{"n_layer": 12, "d_model": 256, "n_experts": 256, "experts_per_token": 8, "d_expert": 64, "d_shared_expert": 0, "activation": "squared_relu", "moe_layers": [0, 1, 2, 3, 4, 5, 6, 7, 8, 9, 10, 11], "router_score": "softmax", "normalize_top_k": false, "routed_scale": 1.0, "balance_loss": 0.00265, "balance_bias": true, "router_z_loss": 0.001, "init_std_router": 0.0214, "lr_router": 0.00178, "vocab_size": 2048, "norm": "rmsnorm", "norm_eps": 1e-06, "tie_embeddings": false, "optimizer": "soap_variant", "lr": 0.0046, "beta1": 0.95, "beta2": 0.99, "batch_tokens": [65536, 131072, 262144], "seq_len": 1024, "train_tokens": 517300000, "steps": 3859, "dataset": "wikipedia_en"}
Below are experts of layer 8 (counted from 0) of a mixture-of-experts language model. Rows are named router (the router's row for the expert), up (a neuron's input weights, with its number), down (a neuron's output weights, with its number) and show model dimensions 0-255. Each number is 128 + 24 x the weight over its row's rms, rounded and kept within 0 to 255. Numbers have three digits each.
Before each expert's rows: a language model's description of what the expert responds to. This comes from a sample of Wikipedia text that the model never trained on.

# expert 52
What it handles: Word-start fragments
router:154140148129117116133098126126119142125088160146121133128123107126107110130152151127138129164107133163153121160111123143122162152140104160101156153162088146120131146153175178124117151127158084099098176139130124140168155156123160122120152116126160088114113092122119180096139141103129091191137097158122124119153074101122124136120120134094140157142176102159156141137167103090131123120122139146082163145090127132179100124084119130130138152118125102129132129141144141152170174167117127082162117156108123134162099063148109128160148135123150107161116127149127138107113115123071087162176099125137079153125140138147115108075098120150109143131111160163130167138135120117112135143121122176094127115107126109103136104167133121148144117112123147121144090122151078149151115147144141
up0:128134148133145170156105120125109087149086165120170134136094091178180116162112180160120137137124103146125134126131122123122146105136111120047099138116133127092124136126141144121153112095142088091097131108112136128124108119105128127118166144088121130154126124111153115128146136126150092107124099127127094127117161122129106133130143206106148124130114113107137139131132131110097117155124154104112106137109076137134130152149145176144138126129122118106077122148108118123162125148145094126164106165137103159120131056154095110109130158135100148103161136084121121153121120140131126099145130072174161149121126123119180092117175148158131101102139117097126174125161119126127138130095115157111125093135119162132150085110162116142123101138093112103144074099099092099123143124178086
down0:112177131171168121120151119137101083081153135096122131140134123161135127131109122125102091159090154139160183147128126146125157087106117115144121106137135121172128136137166121086141140132146119114110078169118144137120133123089140127125120129150147099140101118143105124190137100199152116074147142167097130119120129117097170142146151078155136119118091106125118128126118144165136120119055127162138144097146088161112165095098138113129140126105130116129146122139079128111116105160151112115078157110103109143114144110158129118136130161141163169115144107120123169127119094110102107127076141116132087153118148128145090100145142137123142109092138140099158111108143116130113105102133132143118118120146126182097162176136119169125144108158186166150096133121104167112126125123120129
up1:159124112187161091164118102160164136105117136091130125109147128103132109174131128122137141118095092137132176115138158131152173144131153102171134102115177117131112110134136102149117146083114094136116115102123107161106147138118129099101104198099138130127124148149106105094111125114147125076078131116136138137087116119158150149161136082115119082147131138150135094141139126109108102127156149116115098128143114124129114107126111158122164122112120112140144138134138150165147138066095084117140121179117175110114139106107134151113170164110109132145121130118129096127190133118104091136158172069171123146141136123116133142122160120116144156115170092145159132132127158121147140055138113080108130143146104127157149105149121133149144109144082126130088103139116107134108078138144122
down1:141115137117130139107146130133089102109100155098107072140116133154132113172126109128135088135137062091121125137155133112119140079166124130112132147134159155134110121137106114146132124168187122145130146128154138123107133139108090105092164120149124124130148116151152113141132154089142118115127133127122175142131148166158089153130158146104145064138138111105138158129125093150116159101124092142120136136168156122131096127098120158187114124122123122152080120120131147147140106143136123122136145150127122148105080139121181146121102105095106108098141140133131089116134149115140144121144140111122165130100110108161150083145170143079105109085119080123131139071142158111076085112122112134135196125129157111138164136067085134103145121148158133145146097135118151169156117127070127
up2:110090132154148153116134152104152156134116143093110152145180123137113159109132111146121170115117073128153141110092122125144145095136176164134178086128132177092129134094123166118126172148126101129151159133114112169128131143158122130143155137186148135160121115116129115079133105141162158151161116170114116127126140068116110142118124116104085114115145155108147163131141145143126148138110120152131122141122089089172153127117120119146141183118120155122127129133137077110169133121120139098117108139154066131100101093143143174102151157123115160122136135153134174108179145157117160084147118107139107111136104128163124110193161142155151127142120163132112172102153136118141140142114136142125088139130125123143140143116127132135110125149139135118120174130155169160057118143161100
down2:125109091169122120139075143114111098138123125126147116127120141153181114114126126129142130109121096125150132110123155114134161122122188169143160122122139170109164090153157159096106080143151109135113125132144107125107124107135138124132146175114113114125109100151140143145137142130143091157118106150121092138105122106122133192149117174098105154133156119076112163090115115127149126123126149157117178063153144149136134134142142180110133169127135126102144128162135147142127128115120132158120131139120123100088115198114142137079144119157111148109151135099192139071143130127164164097132135135134093156155122123095125123149142165127193095142103121124126143132133098146156102114153100137119148125133124092164157127112122141186125181112096159151124139136145119148104197146120113
up3:129188111129065096099113126153146138102140145147093126140125129103082152125144136121143113123180144158140135137107145157123116112106151118088139119133127158122113136155111107140120110191117117153177150104136097066133158117127100130126143070137148150089103136126117123119122132111113114142185139110108097126127104138120103095125106162136128118102126127147126086146128146137145123104111120189093105155115186118128104137109164077156148132102173128172119117143133121183130137167117131160117130114146141118127161108126139135107124157088158107158125132110125128098114107091114116143160151115098111115118139141158131118100120084102134098137141101138144148111128140098139139104124103140141136142115072171071116165146088183164111130130122148156166069163153102161141131106143154
down3:131157151149166121101131123151158085092124146163134151151091110116145140144169113127138129114165080119110144112190070108135130102125147118128127143099156149137088103100079136133138164131132117149136161146126157131122158113155128144160146121140072120142146120100110154127173117112140101121160105113145168110102113128113139098129141106128126114155125145136086120144068135122090119116140119081135133146166115151116150136079116107105120128114136150124087134142185167116154133146109130130135158131157135115085179136119094121148135114149123142141141085121168109130118169115163126083082115065162158166122103132095115166134107129144092114120124110094124124131151103126100101142144148131122091137098179132184136127159158136133193149167105144149112145112099145139145132117102128
up4:139121137138093159140105140099095125108064135109147082168100129133075113128133087149109160159125123135138099156153111135127095158123141139113170190095072140141145129136154166103133134091157158118133123151115136127077119178128140133137130104137095129114139161135110167146133142166119101111115127154124089118128100122108164141126105146130091124178144145126150146120153091139167119121108146129120146114134141110067136108155129124122114108180168086167128082105093162134137156130123148137100109106130087146134165125111095076152107129123107153103074150136147136145139136132145106185096104137123142122131132125138144156073116138164146151118102120115121137071102134067153105144133143099107144121098162139130114113129109120175121140127129139128141151104111151127161132127112174
down4:102108137114115101108155121134118113124180115124108138115131125122135111158145135142115160095122108192106141159134145149118098151117123194101120113122103088096130119135093135143119180131152142142128102105125138124129147126100109101145101151146137125090095169107181098113176119123155148150120128137152116212118145139163114091194137113160131157105154110121139156137129104093141138102171118151195123147119105104143128152116127136107120096185108166135138119133135143142121147085057122128133129132125140120169066142116100090151157133096091144108106143139157150117153148149100125068137127134123136176122122122153138138135109135139139127168151101101107151183146119113119165138126120119137112120153144144141108090120118140152126139160132117093085148119155129115139087119098139
up5:129138135159119090115161147114107147141146136116106098141154168133132184132178152070111145092132106087139090148092141068117155111100121118126153135130108111114122137070149158138142149131116162127122130113135126117108111137110119153105069149120115128146127145195137099128123114176133088136136149121124124123170094086150150135095123149132137167095083114168139149097126129119152129121136143112104134099142124140123103142114103121150130118146139126124139103129093147078110146105119120108123121113097169143144113130125124137140118113091131142142126138122126112137136171149086141115139158103137113144103195115129108183144078109138126111118103108140106169119112165141133129124174100056100093089132066103093127113156113118134136122145187145163140190150116150120154141140136116
down5:129124148139140150058134135130142137132111135149130130121112143121161129153146117095103105140134111171121094084121130111152113157158104113161124065151146090119169115141127101146154122115176134127139116110134096120097116132132138127081106144141124121134134139129115142108133104160083165134133133126124161119116156169124146134138106104171133186108154112099165150147110153142131112141111113121193129098146145142125112154134140141120102113110145154091118111109119091124134167139113126119130164159166182141150049143121145122102181116094148114115134186108141166151138153141122105093124113175110137132109106055131129158129155080161104129077112137115153120133114108112131134107150113109112131137153166158135117135139086199117106139111121091136092094105136115147105156148138118
up6:125102112205112121128149097135122100100156088151120148158120097146140137132090146138143105117125119145140112120104150133104124112100109084139125127177077112090152144121110128145151133106084127128144158149107164114081096109124117147117128131118087119142159148096148129153114127141110117103150092146122137129150110118110110129146128134142091061113170143150148162115136155072132107143114124111111146121147148103088108101126120135106129149144109137103124101134146134177120128139147141135094117149162104133175158110155115127085132127123114137155104152097148171137104153107147142124128089156175120136128110113106154164136092139077157091140161123118159134144139169145160164139124132105092131123124116097174134107141126096168112139183187124132097091120098097123122065159161164
down6:087102113170097105128142128096169124118159146139136111148118154124090156130146116167117132129156097116113119089138141092138135144093151104093115161110135136136108094178171136129132143117091111153098110129146172149143150086127125125139081113106105116116160137108134132148094142118138111145137169160113134104122142114124139146165129094140150153118145098125120131150110099115144121089133095124142121139102137125127130123161126145121116103137144108093084127120103155110121109116109134121170140134156194137125097159088129137183122161081095123097127124136126124158157101117090109151119141183102135143131134088092091149115125103155188125132143106127139162139124101118151129174125054093117145149186114118133136159127148129142133122154118154148131100170192191104113073125140125
up7:173092168113090136147142133136164121090111089142111101125129093110104063131123123107145123111095126117122143107165139155110103131184130122116126089127174118147110124122131118190103101155122158157177130110158149135132122110129097119127122096125146159110097111163096101116148063123157154128141106159135138112106087116080156146097106134163141147154131126162105149125131091116103115128105121105138095142129115170131138136088132120103145180138101153168089123107118146114141140125141127106177103139131103128128083150140133125133146092131128127118158087137149127102161113093163142166127107130117084130146107151107098108110123082165106126123069120102110118158109128153116162163132149125142148116116095180168127121136174114135146158105112130098114125100079122167137142166135131
down7:108093128100177067113138132121129144184155149149145120055126095147127175133105181112133167139126155121134136146161154113119113114141092161110161119113101144083102136134165089138128112172145104153132142127121134094107088144115144138091089092122132156148153090161112128167128133130119143113115150141135137104135144123137107161129129127137086173147110153162108151143101131160130110181090119134084126130116166100124106074179146156171116150141109124122133170108126158135136140125125099135100137136084156135140088117180148148128136106157113161109150121142145135125134120102153095121145113108160120130125070112143115104138147156146106123141142143118142070136113107114113111150137129105129137178127083130150127147142143075114196126116110105167117133122133129094150130129135131
up8:127117163072060117128158156150110157119112107122142096104109157100160115126125138151117078127168046206162142134156126161114120101064148136127152138108139166146133147166105127148116131176100129136131149135097130149132088176097114065126089110123112157141102161114100144128142135127088163140131144136098154137138149120095108138113112124103126117161121109166140142124137131139093112124105127191130179131141154143117107132123139077106143159139121139137126106122132137123141127156106104095155139072117107088117122151121121121116142133139113161110086120137120137104147140117089142117115078134108109120152141127101109125114105069132159146130133116121130146137128130120078122135113136158109098134168114144157156151130093147103107114126097157101159154098156156121123113125132104
down8:135140110103170095120167146114125150137153114113116122093127118106104120123109116084117101080175108096125105157155129122085138130147091157139137106151140092131083164184124129084113111155127154147171149096086143121121206118108133123114133130179155110115130096134133156125137112180138097133159106119145113120124100100150156116146155088134109097123110135150109178119090144123163106145170162164151151140120154114087120153121151137131160188142151140141109146142109125107155153124155152129109127179121146089131110176151109132103106155136122167101101112098133096138106131091106117088089146105087155115149147134107121140136132136117139127118121116162148133135141122090133130114120128095169167148108158076136127150128140124123116171171126122107129119138125154112123147100183143
up9:077139151159123066119121139137135128125124143130111133106222101163121124138149106135123128131135140165135157170103129123159135153164088157117100130104162109154116117129109097129111122148138143139089138135133123100162120123149119132099115094104103144088144122125121124142150171098126101144159148129094147172130143126145145113155135118109116124096156115134131176110179101163179170148093082112130152111131129093150130108129093131190159108134159163134099124165145085090121137152106142133129121077152143086112114119132145147127106151139120153108153172100139132101134121131094124156136092111128104129154145119136113132076127115132123131121141129135139095120101143198116170143130119130149076123166113100134122096095146151160122114150142141133131122188180129079139133147119117
down9:114098173106125144124115123180103135105161120088135109109114140122075136136122111080128143112157125110115077138110157108148070172140161134199146117130127163132137132109119120146119160152071153152147119153116160098123147130133111139130140162111057175137145118148131156108135137101144148174155131124109056107066154137120149070106117113133136126144176159122131132125134096142152161128119120147159134120145106125130174149154104142138113133111120105091127098131123131185125091109128114128128184131147146151115177104117114109085120151119126144113118132166149130124110142112152118114144116116120133176128133160127082145103138111119133130123165103162086097117118118137136133142137111097137089123138150158090102106121128116143138143104117125074084118152126148142136128176139162
up10:138133115154140165136099141115129142182114118120025086136120116103152127163111105153147119150095140121149110146140127118139110123099161114116144133115168085119110154100153151134124124127118153153138144154145094120197130117126091181140143129181141098128139086092128077115152101161161130124120091122148149171111166127136135126138132140149082117097105166091108138110159135128099097142131128093108145122087137145169142114118142167165148127077136113094163149121116142127130112060113128127156146093109141137130094119101131112131142141099153151152128111140145122131140133114147153110128152151119098133139097134096125096143102144131075127131089148160134117127140106168104143150120108084151108127142110153147123107147105100106123118079094137108086159103139083125110128172132120
down10:142148145124085109069152137135137169134127122146110135164126121126083156133156150142130106124117172094117159074155119109145120137090129150121121126116142120121106144150100140124090138105142131122153115144152154124148086128146169154119141163110104153117131078127098143105080164134091087110129159118082094100103135151147099145058122146152115147058083103155100102116131167119112142110120110106114129101154177135133115130138112108126107142101181123142119137139129128114152183127086147135117134111180149131090099121120109101145126118118152088118162116121102138133101133128159106107122097149120114153080080143120140126098101103148119120137101123159151111138188130179169101082129107106114146152106129160124118135121164135138135119114174135097142116133159125114130139081125150
up11:124119133155149103201154162143132119091167143169143124125076116136093189102157160123143115149097147156136119131135114099129128153108090159133120144156088131141091094128172122108105095122152140138126145116121141142129097148131158130082145152179138119164127115130139126079067120153119104153114095126177113117177114123167126135141107136124087140108115131090130110130117151153147104136106105106101125143117125131130101149098108113100128117157085117134166115145157140130163086119112132157159133109123121126127163124140150123141122151110111159136118149137121172123128149110130119166129135154150123079150144139124121105151123155162175078091112107136170121114150132124124168146143132199086101111145166103154142121136122146101134165120152142144104133126131202143184124108118138
down11:100147105110126180121185128140141118126089107097139144125145115127113109181101096104146119147086106138139105133142142103112146187133114141106150112119148116108147136140126153098093150089140137143118119090183099163124124133178175118146113181116119205147127099118121114096081142135129115132127176134120168152105141121126147138183155143119089160098143078093169125127126119112138144110124139130167116141119123105151126156129135138141097139161119162144165138139120162155128130099140094147120120123192105127107168125146121153133089151139136130133102121115169090129136118141168127137178108180127145095088116127127142137133117172162120105159088107131133139138155119094117135147166133150130180091106153133111114089107107102121127115131115124123149164100123118145145155158124092